python train.py --d_model=384 --n_experts=64 --moe_layers=[1, 2, 3, 4, 5, 6, 7, 8, 9] --groups_per_token=2 --init_std_router=0.0138 --lr_router=0.00158 --norm="layernorm" --beta2=0.95 --train_tokens=304500000
Below are experts of layer 5 (counted from 0) of a mixture-of-experts language model. Rows are named router (the router's row for the expert), up (a neuron's input weights, with its number) and show model dimensions 0-127. Each number is 50 + 10 x the weight over its row's rms, rounded and kept within 0 to 99.
Before each expert's rows: a language model's description of what the expert responds to. This comes from a sample of Wikipedia text that the model never trained on.

# expert 22
It responds to: Vote percentages and table figures. Percent signs, final digits and blank cells in election-result and census tables, such as 36.63%, 2,898, 3.0% of.
router:59 52 55 57 63 35 57 42 39 57 52 56 58 50 47 59 37 58 50 52 39 56 52 54 34 46 68 66 45 61 28 49 52 73 43 64 70 60 52 68 46 63 40 58 42 36 60 51 61 53 36 53 63 46 69 54 49 44 47 62 47 46 57 57 52 28 50 39 45 70 52 74 69 55 52 47 42 64 47 48 60 45 69 44 66 63 36 26 61 46 28 41 51 51 55 52 58 52 55 54 37 60 57 37 48 45 49 45 52 60 52 40 62 47 57 45 47 35 40 37 49 48 55 56 37 60 48 37
up0:52 70 61 40 62 52 46 47 42 41 55 56 34 53 49 41 37 70 66 48 60 30 65 51 45 66 40 51 75 54 41 58 59 54 34 51 30 56 34 56 64 53 61 45 54 34 60 60 47 49 74 51 74 47 41 38 45 39 63 43 36 35 49 52 58 57 57 43 58 53 47 45 56 62 51 73 48 54 41 65 45 54 53 55 59 54 43 40 62 55 49 61 42 57 33 42 59 37 42 59 47 49 48 35 33 42 34 53 70 28 50 61 57 30 39 58 61 39 56 75 66 44 47 57 41 45 40 47
up1:43 48 49 42 50 63 51 32 31 47 29 45 58 37 46 43 54 62 56 44 78 33 52 69 41 46 46 55 48 56 46 50 40 56 48 49 43 47 55 78 40 51 48 68 49 40 59 35 77 42 50 56 55 52 38 45 47 22 63 43 40 46 30 57 43 49 60 32 51 45 43 46 60 59 54 52 52 71 58 49 58 30 51 33 65 43 62 66 55 64 56 53 36 47 68 46 48 54 53 55 39 41 40 38 48 46 46 66 64 66 49 53 52 64 40 37 50 70 39 62 26 51 66 44 33 31 58 60
up2:46 65 49 50 39 39 57 54 50 48 47 59 49 37 61 66 50 57 55 47 54 57 66 58 42 57 54 38 64 53 60 48 37 51 45 44 35 37 32 65 68 37 57 40 48 36 59 51 38 62 63 38 44 48 35 46 60 44 55 44 40 54 47 42 59 46 59 58 52 53 52 57 52 45 66 41 59 64 64 72 64 54 53 39 47 34 76 54 51 62 54 55 38 40 60 57 71 39 49 52 37 47 44 33 62 50 39 59 64 48 42 47 57 64 69 22 42 72 66 50 58 48 52 35 54 54 73 49
up3:41 39 53 60 51 75 51 54 46 46 58 39 79 39 59 54 40 64 53 44 57 49 44 23 61 51 56 66 69 42 34 64 42 50 52 37 34 54 52 48 53 42 53 54 42 49 44 53 52 52 47 51 55 54 66 59 41 53 57 42 47 54 59 29 35 57 41 43 52 61 48 46 30 56 37 69 46 37 49 50 47 64 43 44 36 52 33 39 56 54 46 44 38 42 39 50 71 66 59 19 54 58 49 48 51 55 50 40 50 58 27 40 46 48 39 44 45 60 38 47 44 49 50 55 50 50 51 52
up4:49 57 53 31 56 39 46 60 39 42 50 43 35 48 63 57 34 44 53 45 42 43 44 46 48 67 50 51 54 52 36 44 50 27 66 44 60 63 47 71 45 54 70 47 42 62 59 65 48 62 73 48 63 43 59 52 54 37 62 55 41 51 48 53 47 56 57 47 67 54 43 41 50 31 52 43 41 43 53 65 38 33 38 37 56 38 55 43 53 56 52 50 39 46 34 39 54 49 46 65 52 53 46 45 50 36 39 57 40 27 46 57 46 56 56 51 55 41 58 59 49 60 50 60 54 41 50 53
up5:44 58 64 51 56 61 47 48 77 54 53 56 33 41 75 53 49 51 50 50 31 50 38 42 56 64 59 27 66 60 66 44 42 58 67 31 49 52 51 49 49 55 45 34 46 38 45 69 54 32 54 54 36 29 39 45 62 50 65 48 41 49 49 49 39 39 62 58 53 57 57 50 55 48 47 31 37 51 63 49 48 41 36 70 35 54 54 60 32 45 47 60 56 63 63 43 66 60 65 52 58 49 35 51 52 51 48 23 67 61 53 50 47 68 49 36 68 48 43 64 54 45 57 50 36 53 55 51
up6:46 61 50 49 46 51 55 47 42 57 51 41 43 62 48 44 47 47 36 36 34 45 44 48 45 48 59 36 35 68 36 56 34 55 48 50 50 50 59 54 50 41 55 44 52 47 50 61 21 41 59 53 50 43 61 62 74 43 38 51 49 40 52 53 40 39 68 48 42 68 36 57 45 52 36 40 42 54 55 43 37 45 41 72 21 43 48 55 57 57 61 37 76 63 33 32 71 45 59 59 55 51 51 50 54 41 64 56 45 59 56 46 47 55 52 49 80 43 48 49 35 32 57 65 61 62 48 43
up7:41 58 45 49 54 72 43 39 75 46 36 48 62 41 50 48 47 63 61 64 53 72 37 50 44 37 49 63 51 60 45 49 67 29 57 47 54 45 50 43 36 51 58 55 48 56 57 47 47 68 56 49 46 55 51 34 48 64 63 42 51 57 50 63 39 72 37 69 52 42 67 34 32 35 43 48 38 33 48 39 46 53 48 66 50 58 36 59 44 33 53 74 53 60 44 34 57 27 53 51 45 41 35 35 27 48 52 49 33 37 42 25 50 41 33 46 78 48 57 43 66 38 47 49 65 55 61 51
up8:54 42 42 55 38 40 46 58 55 45 63 65 45 46 64 61 45 54 41 46 66 55 53 41 63 65 51 51 83 45 34 51 51 54 40 56 37 58 63 66 53 44 51 42 62 30 48 42 56 48 52 62 48 57 41 54 37 47 46 48 43 49 44 27 64 41 48 32 27 52 45 47 44 49 52 51 46 77 62 61 59 70 49 45 43 66 50 43 54 41 51 37 51 51 71 34 75 47 44 49 59 55 56 44 76 56 62 52 71 45 40 39 45 57 70 50 45 43 42 40 43 58 46 63 45 63 49 52
up9:49 44 39 50 63 57 43 29 55 54 34 42 41 56 53 55 49 74 50 56 34 57 43 57 58 52 45 37 52 56 46 43 39 45 52 49 53 56 43 45 62 50 67 39 44 49 45 49 58 51 48 63 53 67 47 57 40 41 54 54 45 54 43 38 55 45 45 52 42 62 42 45 49 35 37 36 51 55 48 50 50 61 46 51 49 60 56 39 42 42 40 66 40 68 53 47 54 54 55 52 56 49 36 50 47 55 57 53 64 53 52 28 53 45 67 52 58 51 65 47 66 61 45 43 27 41 67 38
up10:50 72 40 54 46 60 61 46 51 43 49 63 55 59 56 45 57 51 75 47 55 59 56 35 41 47 49 54 61 58 43 57 50 69 71 73 48 52 49 39 51 32 30 54 56 55 47 44 52 52 56 51 56 43 47 57 36 53 52 52 40 61 34 51 56 52 43 56 50 48 60 45 25 57 51 61 39 57 56 48 46 51 51 32 38 65 42 51 58 62 41 61 62 48 61 51 53 73 56 47 26 45 53 50 61 51 38 44 65 53 51 24 27 49 56 54 44 45 47 52 43 54 36 62 53 62 77 52